{
  "hidden_size": 160,
  "n_experts": 32,
  "experts_per_token": 4,
  "normalize_top_k": true,
  "batch_tokens": 131072
}
Below are experts of layer 10 (counted from 0) of a mixture-of-experts language model. Rows are named router (the router's row for the expert), up (a neuron's input weights, with its number), down (a neuron's output weights, with its number) and show model dimensions 0-159. Each number is 128 + 24 x the weight over its row's rms, rounded and kept within 0 to 255. Numbers have three digits each.
After each expert's rows: "gets" lists some tokens that make up at least twice as much of what it gets as of all text. This comes from a sample of Wikipedia text that the model never trained on. Tokens count by the router's weight.

# expert 21
router:120124111124102087131090132151110122173111180098157122188139137149120084083103111106110137077104118124140125117118172164116158128161137114154146114148149177161147129123108110111119155117109105153152172148150149142167153127151160139123137124110149113106117128143122111155135131165154098119112136132131137119056109156121142115117100117136094134121153152122108109112135153089132086131144128139137146158146131089120166122126173122124113140162182114085101118160107129161166125124123182
up2:152136103117157161148130124115091179151100154151123151135159173117114146100145116093113133135074118131153138139150115129124108123145147144130133137097132190140078092098102107127144148111113118116106103140173147125088122178123128106138133130136145079146144149104107133128182124120116124132110150113087139122117142137167154105106136090128119128138148131158111089106139118148153143129161165161125135114153160157124150168194097126127098122110111118087146100072128170135140102130169092
down2:131151169135131116143134160119164100160144116139148086148115113126144148132155115098128159113128122157134135107113112116115152127129095114155140152132198099157116159145136136131144052103103123086095126171137144135088141149130140122139149106051111102134102101157150107102138132135140162145060112112132111150112125154171139117171075146097141129096129124162134126166109134080128116113155151119135090145099125110121082107126141140122091148112142132127076144112131127104131127126158130
up3:145107106119153069103081099106153095169109166135128072136099158088089123121161169134152126142140125112121174059129140111149175122120142132105116127110138136124130171165123080134138118101102158146107138144137095151140142141170115148105099121169132087121126131154160130135146101112102156130101139118142154143097130118132130108106105145112149123101139124113144172153157125117114077137123175160149097161145145169141147112121140123108116111119119112098157094145130151147165153104146137
down3:088154111089100162155173132133120171113107092127137141112167139169124124143110141143094120137129142125158133126109087138139116116108123130139106136147154110120155098076148129126125152127147100127102103113192098151153174138087101157104136141166144126107135121139155106136105164142127146110133150131098156118149107106083129132176143106144137128134148104124134092082108139102108117105126118088132147136139140084121160184138084113159148103138110116093060118131172128125142092131090150
up4:079145142163135159150091145183142131115132124122160133122151149157090123126117110110141108119108117159129105102177130171105103135106158104127140092147147139126103116133134121132145171161120113158112148140139147109101171133173081126171108167130143142100115134142147121159144151152136114121114119123186116100121142092109127066128122148159145138092129082129097091131184077101162125130132126136145144097138093119168160128145120151131105083132128098119145151108115141105094130113088113
down4:095139192117084141160139140115155076114128136099107105111103099145132164135146145145121109145157137123113095125127113123110141118135108115104143171130221108120148103130080141130108149135113142151120137119118133099122117118118111147171098153157141122154119141152112132128189154080111142121113156085117117105115171110121174146104136129105113139124123136105141136136112171117113143146126133175131099125114129146089123159167125114086104108162120145138116092125107147100117211117120128
up5:163125094079108093096166102146143136118092155113104112178120133106117141123121123117135106126093099155167099108135103125129157146135133122111149122117109162114102140120119166109171134176145141108154132154115203100125142090141121098158130125126111132137136145102100092152144130143144142132083072140138100146128110147147169132086170110122109132158133104141152123155104154068152180136105138129110123125142134104137080141114142109095123116161108105112136120124175157094112134168117148
down5:147144075096123110083172114129107117130133155110092125152176142128119150122185135135155154096140109097131091137165114126090128116116116112123153113144114178151159148112066109119137139130154119101109147167114123121078121124098111163138137152134059138166127124158129125135141120147145088092138142098119101125133124164116139106101143124144115119162112121096117118164120106124141128139112145110167159134128099124122136168118190137176125064099108095117134103126116142116157125147097109
gets: ", ", "he ", "which ", "that ", "it ", "es "

# expert 0
router:145143104135117121194078123183142155140083129119139116137139129141091136122086085124131111151101137092140121121121136115090126189147160107140125123121042126155153130132146100079107137111116126149136129161137140113160147104130132120109107154137132104148083091156161138147103152152141085120164162140142163095108119131129131143103132136143124125110105126127160076119191109120114103136166117139126113133143141134086168099098133156120133178151141160124123131142105115112147140118141150
up2:065138162113098152137165116145133136148119148138154134121118119133110112090135120119122127155125130116126105155148136109136085153091115138145088096110049135146120137147126078145148169138134151107127136135100144144125114115140143115102132122099151082113101139088125185140141117153120102095162134109160106125140170120158144141079140140144151132128151097133200119149159187113133131176132135150110123132156144138102149093143144105123104132151138147130103138164125079126107083091144103
down2:094111127109154102127112092111147135135128137121091163131112096118151113152121119131111062135121116141128116106151108083110121083105129123118155124133056146127173140139133104171150176109153190087111125145108107116126140130149115058118056153108145126117134161088121131133142149108096128133127115118148135112155165107168141142125121148151156122075149093119166131114111150164133090112143137175126135121152160141140142139132096122150118115158102136098128111158139153108124139150147113
up3:113136124140120118132115133105124104150124088132149133127117081148146105099164147081121100149103158170092160123115114107075134175171147130116134151134131139128135125157120147115137112133114178129134052171106115151174142127160165148104126141127140119171157103134162140144087100118175114122168119154160162101132149085147186130123140094113123139122152080135119175125169147134120105126164085108137106153132146101132132169158123112108147149154112127123140117113156106107135114122115124
down3:114123153130134110119086135143160123144131129137125097112105173141103138167153082144145155151154133084097149115126121158167151145115100144124100127123177068128137124161116144132089123115075187154122108139112108095162152087140116160109135129141142136123179127105107126095133155101141106110135173129100146161138129107132094072116157151139154087083136115109146157128122098152077101115137137151156131151128119145085079144117140102164125119118140142149118104126109134140154120088110140
up4:108159167144122163106148171151126153127156086130141130097143126130124152166151097115112125128101116127164126136130149130139120150136130134090079120120106110153170101132124161166117131161133104117091154148109111146112104126166152140102188106135152126164132141134120123090103095187135138129094132113104117092143077098133168153162133130135088163126126130129150137181110112151141128105164105101155129152121146155099165134179138160082147157117167160129123132104126105134093151155101121
down4:127146129153113146129113145086158072142084146121132072144155151163145092146152101117158123092093094156141152107112144152121092118120118125139130132091144130147142172110164115111117154095107090127151157132130171134102166121113169090127128137132113131137110110106135147142147120135111124117156125109140130146103100117112101127113101139110097091163134143125169103115140093099167141141141150113149087135143159089159126182132107137087180128132115140084132123153094145111137083122180163
up5:119107090131132139124152125135159126150138129118172157129135155132162115077116146134120163157112154082120093113144102139117144115131131127168166116141130124144157115111123130056128095143144107117158091147118135116115093132160160122171124111107136090189100116083145087118139129126182110130141131125114139099140135091121110124181158132121115146095171153130152120148171081135103101117176121116133134161110118136125107122146147097137148116130102111112100160149149116081191126119161151
down5:137108140099123115090125086131160104119153109125148165138175128148077150134130143144109136127154116145161104143148124145120171153126153172128096125144171110135130097140120149082145101114161144107115105125130130154102123128162078130143154144102130151091180135129120093156107097101137181122123150149128139099153133113119110119143108131074137074142163122173116126125122124175133150145150098139130105095154111115151149169115101133122129081106155126122075076109166116114116141166137118
gets: "H", "S", "B", "M", "L", "T"

# expert 14
router:104117133097096143167100113164139120149122160118175082117170128135129123092153142136154123117128136123094131102117131116120143122100103111149179126072116142167122162168120125125086129156118126118160126169132163124140107138137128133137141199168114146112130076120150159152124138163127114122139149096163124117119109133112147089122104116148110087132119163123161110081165129142174163171135101113130088158135121102153146100127168155126105152135140148120104151156180151118163138111147127
up2:102094099132079151123108119144131112138087124143103093166134184137135140146156132183137132104134156108127102102110159137099100148159124125090067109152138141117116101136127121150177162130116090141111147144139108127102153091110150112126145164176163164133124119116122137106123113149113137082131158088140174148107136137143089122140088144176129111128113146106148138135107141114132121168144103091112145126140134113103105116100143118167145130152120133126160142183172123175121075112120120
down2:147129126119126139140136129119140183146123162168137168109145096158098107096100135119138106172159116143129155140123127104101131113098125132176118146081164104113122143122144138142087151150095132126078103114126133140135138164109164158119134150087137144136125094116132148159112152106104136156132140174156114071143158197109149152110147126120172127173140142151151108130101113123134154103144118084098133133112147094100110132142128143125128173074120152111119150115092104132087139095176139
up3:096121100115124124109141139135087113141137121112132107113086095119117099128128121144143128118098142148147138155139102161090108101152141087136147127134136088123123143140135151143137160082092125102130096155140099133114057164136177127126114079130155145131161119163121167130127137098158108127109097141140118104122088165095093124141055100118074109083129084138109158112111134184119121129121150148168097139130161108143120115163111140127097145136119133112118105151084125136135137103082106
down3:134117149132115084104107114149147126111146114112171152149130091125143124145139098117131112123097104124108115141134158179144107136104093119109136110104123115171141112141098158133115112192116106116121124156117089123086101123145142117164159147096186153139122101107078133169130156101137109123101104153068119162151136084114094100140152174159111102110101158098120096193093131138126142138123135128123092126124123146120097117093109142156140147128142097157152079129108103141128138142126162
up4:114107121162077138107114116126141091134155161169129115099147121130136123118092113149077107122149152119118177104131126143122142106166125150133096111128117152121123120126151078094117155158142141090149134114171138167145127091159150079127098162093093139140105110127139143166105167140157093147109144128117119142133121146079176134111151111139169135149103100138183121106146103114157120125155146166125129145096130131145144122103156131178130109134149103128143167118147154127141081158091176
down4:147154119166108159157090116143143073134145099142134134113138102096138111098110163085160087112091115119107129156098115100097112129151107135095131171134121189126138142177134121136120157122124140127111128132123139127076163119126114132166125146097128132160185131127133102148158120149153155091137150135114162113107176113143113142139117141144122106120103097127138091111098118125146098098137155124177124183140135115129134114084120165097110117153108107119141099101108099150105115085145188
up5:109103133118110156148099172105124128187109149108156162146176159149122129138116113094151128099119129130088123136117142127117137145153168145162149094155124136132130086154150106129150113137137129146170168140124146124163155100147122154159137141149129180145140125142124147098108107112116129147112137090130136098122102128127171088148142148120138092103140115142149116083106148102119165132133167109086119122091135082099128113122203107124092101113129131160125135121146120137130173056123084
down5:155138129106131161104120136125143103124114086143107142103112118092143095083083152128102122150160125138101146100114122165135108076102135148153132138128165148102102156132162115137109140129117166160124075142122140128072144153121112123085105126111140158138131149151122131133092112124152162119107115107104144094142173159078141096114137138151058178142134139107103112116118138161104177136116171136141105169112156110134128153125144147122133089129117144085099137109096100122155117162098152
gets: "| ", "\n", "- ", "\n\n", ". ", ": "

# expert 26
router:148162113129101163189133147165128139156100135120181099142191139154142120120174168141133105149100089082128143116116134134117133132129170096153140128131067118121100143127096136130112126118143162121137110119147139139152129084161154126165112103110107122138103135129142161117091118127074123110125137110110168122137116142114112127149132122135146172131158173094132119077132146081131126162131088122095097138119160123188156107135144150140129139151174123109070103144140120131115127125116153
up0:109136135128145100116112117172147128130129151150119095149150115128104113107150122141118139102085134073140148095162126144113093116123156130098157104144147105180149116114145136111118119098125147156143150110151159099116144086154140137122138164148123127106171123128101121127117122065138116155147164156164138153143128142065112161113125150151110147118153134088137115101140111077140113175165130121100204104129144114136138139097100128166109127079158149118166074120139143151118116166138125
down0:108118124168150120136144125123122168117125160103156110111140096117063128111117084146170148123123119087123127116156123121140148089143126107126130107196094122132131087099105132140110117124106141110178135083133115075127145110132106137072124108100151161096139142120099142095114129153122114146092134158139124154163159160158152133108134117128165142142146119093141123087120127126121143091125116140097157087123103130123070132138096120102161127140096093172136105156143123184113152115083120
up1:116114128163125129106169136146084148125121107078154152088145156116137103099132144147108109162141156106099179141148132166102110131159111118108153142142095070135110088124144129116147164122166132086093145151156096121161119109117143102110125121101098141151119106120124110148116136064178084123154101090134108108126101114122115103117173152125136155107136124082166094126142141097099134105185178166130114141149150117127133133113155134129168137137122084134110118155137127136106122116116113
down1:125103108135105149140121101097144082139154113117130119154150090115174150138114133116093105088161129103135155121110167104095156140117154111168116144114126202135179142158102104087118114134093084154178141141104114098152162104093116147152118136119131131129090129113137146125165159086102123146118157124122132109134110084153144119169130132109096125165110124147110105121092140156069138098147140148133097114168158101089143165150142116128136129137112115110117108138149138123149158120103088
up2:128126167163110136127088155106125140169142109119145124154099108093158146129148116109138147138100144152161142118119118159116116145062137104137099129120144126117073140144108110160106123100103109132155104107178094129128107134069117145162144129149140134138100169126147172125130192179173124135163176117151151111157123125103105142120153145148091150129134166157117136113120114099125096115091112171144101152125122110118121133105173106127121105120121113145073161109133141092131110114107091
down2:100102145092105101107126132148174123112100170162111137160113139092103152160147137150108146122099164134122098140100150121099139075158128100125137156131145080177146098133111132161095088127159149081112152160129105128095146127142102110165123145163109153111134127114136132134167119153093129108120154184116106180095161154134134109100120132117143159123113112136101134123085093123128111091120139119131136125180150120133158084129153152099113147143123139135120102168106143094101130096092111
up3:145109077140123113145117142150161164122134139103105131116172126137100091106111114151098117141116103097114085133114071138126094149136159123112165102148105083172137132155123136108116100112101168142117141140146133183121144143143176102152144126139129155078121124099119124149127130128137137139070121128103154099117180163148157117111142125123118146142117127111108120103105135089180118166131125119139149143151171159125102115164157129107152169072166142124124081123122120097163131151149156
down3:110089116167120147081094118109133134149100080094150148103150131112143127119137127164126158157121101103112139106150144109164106168139134128082116106122131102145159141149138062143131133136111136154167151169159103135135123117126129121132136128101181164136108122180145115140122081143116104115108124120146108134114190120145157095119129136153135138152096110083109154108136118117179059129126136090099150104120109179106084125128142146084115132103125134149111103152118155104119115134160136
gets: "was ", "is ", "as ", "were ", "re", "be "

# expert 8
router:117132131120122124151113104138126118182117170069141108122126155123111107094093133104144146102135128120111159102143189113122188133142126128142150127103125109113121148121105103142132128093149082124142125178141167146198117112107140158154157138119152084079117132144163106121123122158140117101099129143113144149114097153143151143122127129177105136133185128094111105087131125119182119110104128156105113153137174120104156098148134136119095147134150135092084156140145165109115148164128139
up2:121133099094136141152102117126139141141093143120168175098136140141134152122173084101146121104106171097114147094110135102179113136132116130104123095111172126138150144118145141148112123129121119141139120092146113125135168154107095137163101128093121109084133113127133133132073119137145152106130145084134151160116110125114118130151147082128156130152137142153104102144116112137109129157160152128118080119118143126145138191141105156145193127124126170116113140101087191099187115125114172
down2:120188159130170134103118123131117179144123109121125115102130111108156118145125109118107065113106097063182118131141124112120098116155156078133150128148118119134103124116141128098128125144113095159113123176159162128127163129116132168126152116083125089154118150154087154071153136115143124101098120115139117106132157102132113142102150140115145116092119078132142114139104167131124115084152133172115094119126155115165133133139099109172162083145105124128117156150146121139142104140143172
up3:112110132084137138172094124109120109141109177109162135136141139102104068101083102137111123136093105141152121072140157134092142141130112148149137111101150099095126135147079092140150107153148066134096127120146118113118100133144164106120136128225080106115129116098114100122142135145115129158149080125123161134124092129130160116090140121149149158120125135129123135137146175135134120117162146186138114133136142103107122108174131140147127145134133124143075095124121104106120119135116128
down3:118124134101099104107084136096150103094124120109156155117155120151129134137143144119129163108135137146143131154130103120161126173121103126135125146119074117128121150120146157134121115154144158141101141134113109101129163083095117169158124128183129184113088113088166104151139127094161127144109130147119122139132147079120095090122134089138147127140114114166155143136122094139072129141173123121125166133094156162109135125072158137095134090114122076090079123127115084112102125148099135
up4:149075075091120119125097132149159124089146132159166108100148164082133137131131139113116115145112160153105137114103165130133139136120111121102138106099112181134102134125154137099177130143176131113138137118116136148107113150126101107126191109124148154059148150121144120147103127140120130120192182120150106099140088178147171109129138140145175094093141089111136093141126133171129129123133105152150131164114133119143113134110102137153149134101109139139140154120125142143148077136124137
down4:128163137153062109109145161105125123102143104126134107094107120171109169152146164125161133156149133122123119125141083125116141153126134110104116125177095156138169150124111113128173143128128141135136127124153168107171152095172139118095097139096135126170119145159119134135068120103156098116126131155111125106136150138115147160138157113111145105184127133112132159107121086150109114131179122120138148133123077133101134137149119113124106145124078096153147130168134118113119173098073168
up5:124120065093134171126140159141117094117123113122118139097146157136161104116156140139091166087131156117121142136142115122124131128105095131141145142113088151121106099113156121133129157087166106134179147097147130120170124131168127135134088148120132128096086111112138129169118158107138109122102125150167166094101125143168162108155118128114099103120124142178101124105164112115095165100111107149136155131149168121126154105146114137165173113133140178118121152119155167144120076170158141
down5:135156130111108145138130129122133102151133118148112145144118161102169141118105176126133140124154135132109134148103074129126154130120152121152143134116106127126117099175101121096127152110133112120124092141133134179126094144186098094128104137120122118146153131194159119100169162122121102090096148117087144116106128154134092118156094110109101144124121122070151069118148130125105082153129121134157154172149120140098156150111148167136097176115119106136079125126114145089124114167170163
gets: ", ", ") ", "\n", "1 ", "2 ", "5 "

# expert 16
router:124123124102076130154067091138116114144136136115123092143127161159116104115133185127151112127103154114167179129105153158111135148114123128142126105082104121185110149168108152093118172101100130126145141138162177139205112134124145123124194115130082143115100128150112126127090140165143102139134155124149152126101129108113141178145101088167116116130124124103119121145140154112128146157103115116120139138115111102095149121117128133120143146140161132065126124136127110125113156145137166
up2:162143105107141120134143157094140126169152106143131088146098104122086100148167151151134141091123162121143118125153141134142124131141105169138129090136141105137137100132150110129123071103101089098162094096169128141143173134140094107168130136133163135098122113179074130137144139150150104144113153117140109120111120159141141149074098163147137151127179145164135138143119171105107147150151122160168094163127100143121098114141092154134137107072105160101142138137115144088145132140122134
down2:108119111113140181132099121083104146127116132127180122161134099125136111127135099154144130146138128158148098152127139141143111155102154117133157110138135147134124119125145108100178125125130122108131137150204148133150141121104136122122116102105143118130131111104140098107104146104109196121127107129120136118120159079102094171116114120074116119125135083140144136136108097097148083123123182068077127121130122159159107177145107127103138147134079131110093118105141130125076184108102132
up3:118159155145126150090125076128128152116137118106123120107157124162160106078141127097154164070164123128139123127105125153179100178120165129151129139120139137152126167107132152139135067135111129125127170146129161115112109172146107163155149127098149074088137110147144132130115124123115127153155129133180098174118157085147158126098094120134111181077121111114148107136158073115078115136161125144110119146097130117118134144100123134119127104138138124129123155105120130109083119132139140
down3:149163114143135137081126126091064127130081136153107107071147121145101116112149144146117113105117128125112133141124144160108147111135105103157161145111118113113141143125131158127147086117101109146143106146130139142185141166098112128162146105115153138154153162153166129129120110134094134141127159079139113143102108137130104080112099144104154169069164134126189109143124098149140129131150101128120146087123123139093159146094126120135116143126119088095089124125176164113121145168082136
up4:138092119125079168139142141133100149126132168119160089129094127122129130115099151096107150142162174130110103130147160144161113119092111142139167140117127154126121111152183127164124116117127058134164140148136098130189126136116126141119144160132109176131133122093152137137134138124140115140149144110132142119152154115128074112152123144175108106132089087108155139151096117126117091133075133132120089110123082119144140141113129128076134163131173139083147133161144164142129111126173160
down4:105143116148110195149119142127134143138131107127106136132108128098074121128141081163136152115184128131112133151162148162134133137103140145085126106136134122153109091120176123108172083105126150130138122147125148142131090124159128094145171130149161078106109110155130115136106131081140123101097105111121140126076130133154077114087129166089147157100158117134134106114136163185153139096118135125143134064110141139154110105163130128145133107142145137153102116079131096115138141116138152
up5:140147122155138137116133138155084165151117155134169105119139125160089120169194131147110131158115098143137119097140080114117139113123145163170111146145122129104090145142133116129126147098130138152147149087116142139129156157144056107147134084114115118082169119132155185138122129158135074119154117123142090152110150150120124126120126138120093113139131102134120160164099141129145127144133078145094156156123112170166082119119149168148108148110108151149147110133167145170108112121100131
down5:183120151132178121106174105129131155132154153125151105078111120097077128150144125152123140138142125112123176128147134157178158137175138132118152110126165162131166140157116153114108121117142125136140116147157120106096111146094135140100165099099150093137118160124169153164100124107098157161109104132119111152125197177149121116140097129106166149116137099130139135119112131147159087074115168076142125145128126118157133105102133102131121124138132122161173135148121096148144126152123118
gets: "the ", "a ", "The ", "s ", "his ", "an "

# expert 7
router:103114112075085137112059106131109100119103161129161115106160175168151130123135152146159128143120136129124156127122159157117124164149133128168160103073088135167118146133118153096123151105120135150142130139124139140197151103136166133102196129145107105113106124122127128112098145165141137141156155139124120117112134119088136146135069088167133129112109117102108103157118158107162168174110100117101121127122127137160144125132135141110120141147116140090141116142123108108102168139168123
up2:088144140154166123109183084129201117119155127156115108169156110123123143107146136113122131145103141108126179110111112138122110136133132080127128134107145113146118136105118118150106127113113124128151154148086113112099116130127127159122168132092136160126112109103103128082110152139135140169144072143130155145099163140080175108190129189138136102158158138149144117141125142148171154154134124095085160110118173122153156137180116157110102126122122139113143109126135134143111145141096115
down2:114125094163161110110208154129163172127126084122127142143117101127115135166125134122090137172155092112087146127142125130148099124120141128126153153107171109145135100127135136152147110111115110132126137124143162136134160111142113168153142124134121108106144088140083079110129123134127120155116158142134108109118216125159155175153122122128118109143133105105149142139092125111114133115133150119124104138115127136132140138132104134104098147132117135133248107128114153149127160104132111
up3:154168163149094143100080152126121166113039112136137120156184114145107133085134163146101126127144132130126138155116143135156150115109121113163150138102157113097125173117112137140098127167116100129136172148149098098113101128115150189131161138152134101150112150119183110129100119121143151107122130165087158130160087133128118158137114119102152106128155095159119131140134112139132128115103110096173089112107141138119126135115108103139126152110116103119167105113139135117112148129163072
down3:115113113123144177103129136132148096145121181116119158124143172150139171113135101153185141116114102143095123133137145148106076116142111131135175089150164122137099099118155131188130114118110140120141124128163123136119137143119131098148139048116112140142132067087158087115089131139139119160165119125106113081126095122146093135120128131088125138092141144115142092138094116128126151165119121151145142100169111144147141106156146134096100160099162121111173133132109149148141150105128137
up4:156101155132089177159134137172119106132140084133142117144118141122163119171119140116151129133163143128123162114118154174148140098141120151125095173156168123111116096151140117097095132142148122140107118095151138103152091123078083121157174115148131162130154095150081138120101152133157082109142118170122128131129120176133112121125157117145163126130133091084133155130105084159129136133110132181091129099091108131092131107140151129127143115135148123142111094107111173092095130159120147
down4:101126096148133119157136098094116162127173182143153158145131108160136105106147123156138104125154170103142097158182085146137141153106123144110147143080111118132144090113143116122140173140108142157122093142130140138095128157111126132141190114159124114130124168155116146169179138083143129116161073175101140119087137132148126126125119126104104138130098120125139152151105144146127154121096107137112124148113108113107098085105149146152152136185107087136140113141109098144146103117094147
up5:113153114103129127135088108122113139132079151155148130138200156119125132144148146133129147146132139145121162116097151133091127102129179152133114113124131092139105147150097151116119117091213145134134137119107128101128158084120118089101158090126156143119148096137111079135113076107146094125123095121138122147157165126080183091121178071151128106100118128120116106167124106110147154151091173090096118121155130137129129109130125111124137160129130121098129128113152142138137128126106134
down5:143158122130113140163126164135101149119092137124157099143132185101141146103136132121094134124149114132142103199115163120111120142147078115159122135126147138138161145105113107133159119150157144146125180132113136133118086066129159086109105080149110135140143156113123156132167130121133153149132100070168114123156160100126131119146145110151105149121105110111134132128046123139145123146106130158108129110136133144137150144117092127140096157097145159098194098115121112132163104131145144
gets: "the ", "and ", "of ", "The ", "a ", "s "

# expert 3
router:137130126098093116177093122187164116153108116110109110133142140118076113117099100129141128131149153110131135131135159130116148165131129128135141127104081129133176158107133094101101155124106104158121111159160126111114123123106135107147127158138136110143101085154149107134136166144163134140181138121141151076096132097142151149083119126145125121107137120137151092154196165107117118187147102085115137095120127138117163136093147118091139171149168177121111127128112134137153096146119157
up2:165100072089121153118147109164146149136131111124109142156135134136092112151137135136128085144161098138116150151159126135110118135127132094147105116078079121120148133114124144112148107124147101134085099139140090091142114108153122109129164156152154113103125096111132098106123117131125086165117164083135149159095109099131132074152116134133167181104111117149131128136138160137127143107149116216071129114138114152087138149141090129147074149151141148139088130121143151119134134134118117
down2:099153131131088095120195121140129107138131138131118125127107085134138164096136154089149141122131148148133098108104122131104131164132110097163130139125120076125096122105105094152083146172111153126117082094136097132124088140123130133087113122126142103150148153131147089164175153121131172136122113104146165097142127131142141136091077137121093099087116112139131118114151162100104121093134117135145111097126083177098115101146129129132139113125088136089157131085079127130095118088141127
up3:145118126118125114136115151153120120072144116107134155145150182115092102157133145159155111143110102104166179143110152129105128109105096121116140122105087100177122128154177143141182140142160092140134145150114119096133127114161138158148093133158109141134149115121120115102090177117124101165150049130175134126127100150110131120130130127147097129112157130119127067139153121120155140145136143129100094129117121151103102133104154155109134145107085117108106158098154125088156093117151155
down3:159087123153140149116080129134113111130167133154153104161112126129098116111181113145129093092163148132182113129128103116153135076108123112125128103116117111121162148172164135102149109124183174130135128154129167145152102137096104160156138143129144170097109105118132104125138122110102140115122147133112140111172126135141155115152139171127140118118115114159111125089084110149138121104118128140181115119063131128126146104164089153158131113094168103130062142096142121134108130112154136
up4:126114169136074114136136117131128120124106123138122122137145121096172137141153183187135117102153128141074162164117152122183141123093129059166135120134106104148150118149143148109136132125075116157138110183147139124108166069137140136117132166107150134116131075106150114143113121130122135137144087122128135127117097115131086117139103112124156122150119117132121094146150151125096108155123099099107089131178154138109122120142123163148135138128114136127160134139099121130204141173145139
down4:158096107148175091117137114112120101135132126105103137136114082135150162158129119123084160131158174109149133160140120143159134108138127184105099134108082129152145130176098114114106166133116149154101127080155120100135150134168159127128152127122068140126157119117158155117100111080140128121128125118151117127138153145153072143175117137119116115112116172093113113129150133142115143149148147158103125131122169118107131114187135114148098133141119134220117134140099138125141141155137143
up5:152137112096144082142132147130146147175104107142145151126113146096141150114118125178107156137155123156119163101076104153102127135141068136124153136143135168130125173141149129134101149136163145103134116114155155110145151093094144117149150096167145132150133142141143147125116134113121141146112123102097149122151101158099112081067139125109082142102135086082167103107135104135159054050142130118109128133140143133121169113119110101110142144113150106130131136123094147124137114153137138
down5:132151145170107128108087117152141113104114081145121124142131120133166137125120146142122157116154169156127160112171145177137110148151100115114139139137200096142138141113138147155144134153123142087139162151100128150124084137107136105131120123170125112144130162105122163092135126099093136135134108099090111147130069108106137123150111120158045112098134150130087162125145143124142100155144132140180172116152118125153121109130149091122164163112099136134157136124110148139120096174153113
gets: "S", "M", "B", "L", "D", "T"

# expert 23
router:119140106092095131118090094162147101137120116096134151139141144163116076139144142148149122105137144132103151090097149119104149117174127115163122094140106118124095115133096153106155105122125099122101138111125127127132163091128119154105148130160117134138068143132145144089085093100132146144149127151149158088135102185077123152126127138175108134118134145102120119106152141121163124136143101110111135196119123126171141153114106156049149126164155154114130128142118108141146120110137177
up2:120103158140141117124134144142119109100149123156107133121168164141077113131087151142183106174139147142103160151095173089150122150142123144147126088110160140122099132130128126118112131136104155126120115133089123147134139130128119115109136104106094123134127100146187152100111124084112141126155106115183154092157118158135189111122094097131128097146133141138132129127106104120119147131108173110118158128106122116133161197144092123124163113170177114109134099103106122117150152185113167
down2:109129114130144141128171124137116133117152143122131112135145127106151097122122148154159126109126118160109131103141124150191128141129108118172169112118136140125074158116151116156120098098107110148164123104136098102171091138130191148110124153145164162104135155120115166146136135119138125151144084146128127144131186102135120152145146174128094103098097114140103153129157110124105102117077107079157112110145086131142140135136117141116154176133126118175133092105108153178157138141149066
up3:113110146104083123105130111115164155159116147086132109125124125126096147129187116144097116135148129148176156165148142079135114125111133088148093079149108142135148122157115102142144122108093099090154161120112147111137160058136118138129151108155137131130110147124075132088109081118124125140158124098140113140125163114112129161131118149109116124100119150135129104162155098109193120159125102124132173104125116143149148123156134098123085138157122152103193108156111130151108133125156144
down3:100142143118112171127134096126102117132119101117152119100165143125154123097107130148154180133088110155118122144163111146107157110095102155110101147133118124166114139100109095079152138109124147125145131134118158101145118113121112130145133093170120114075121122114102111130109122090133124123150151138136129133173107094112142157137146155139109076182130114107116143105134154130110087113102121166145095111123076143106129110100127174118159092115105124104232106123082146131128120114136119
up4:141090119104155130131106078135104063093163124139122142142135145121114110112128107157138088145138151188147143118145171101099116136118125132139147098183121127135098100113119119124145130089108090127116135152133136133136140156119136171165155137130105124140116117117088099100119155127112147069142181102141120151151161126096104138187134128131142140122138132169160152127158129138130153152139085119089094123158094099139130099148114102127119172112130121117101166127154129151189127095145165
down4:150170082128110149106144146096114141113132081153115161191134146153124133125162147113115110107139125138122141127116133138126137111137194110093133178095065140131066126097100149076128134138129101103139144127092151150094105123126131128122099118156164117150124175113089119127107074114137137112094106069099144135126142096133160089107131127093147149129124107103089095140145128126124141132151102139120113096161090095107103124157130100124133149106149128112121094114102123116139134105112110
up5:165191110137100127119116132120180076197123123144108136109125090109101106127136114135107145119143116083172144111132135129140145148130171138139162113159109109116129119133134136111076127147152121124125135128128113150131132087112116124121165126141112153116131120127097123123133116131094185116126119119160120087145082128148121121173158178137126102131142092102070128094159091124119118156143154156099092143086082172143128148135141110134125102124131174153108133152106115175099152095144123
down5:155134131136157118165159146151117136151114114120139138123130123128150146101127110129142124138115128126125139104134115125128111170112129136133138166096129120128105143152141159127108168102102162127132125154148164167143093156144119115143096151138124088127140105081136106107148185139110107176190192067106144145079122135117082128117144131089162116132119112112135131164094132086159139170125139126143077091092105095136119142100112168183107115135122142118190109157131114156133106106140137
gets: "-", ".", "'", "–", "/", ","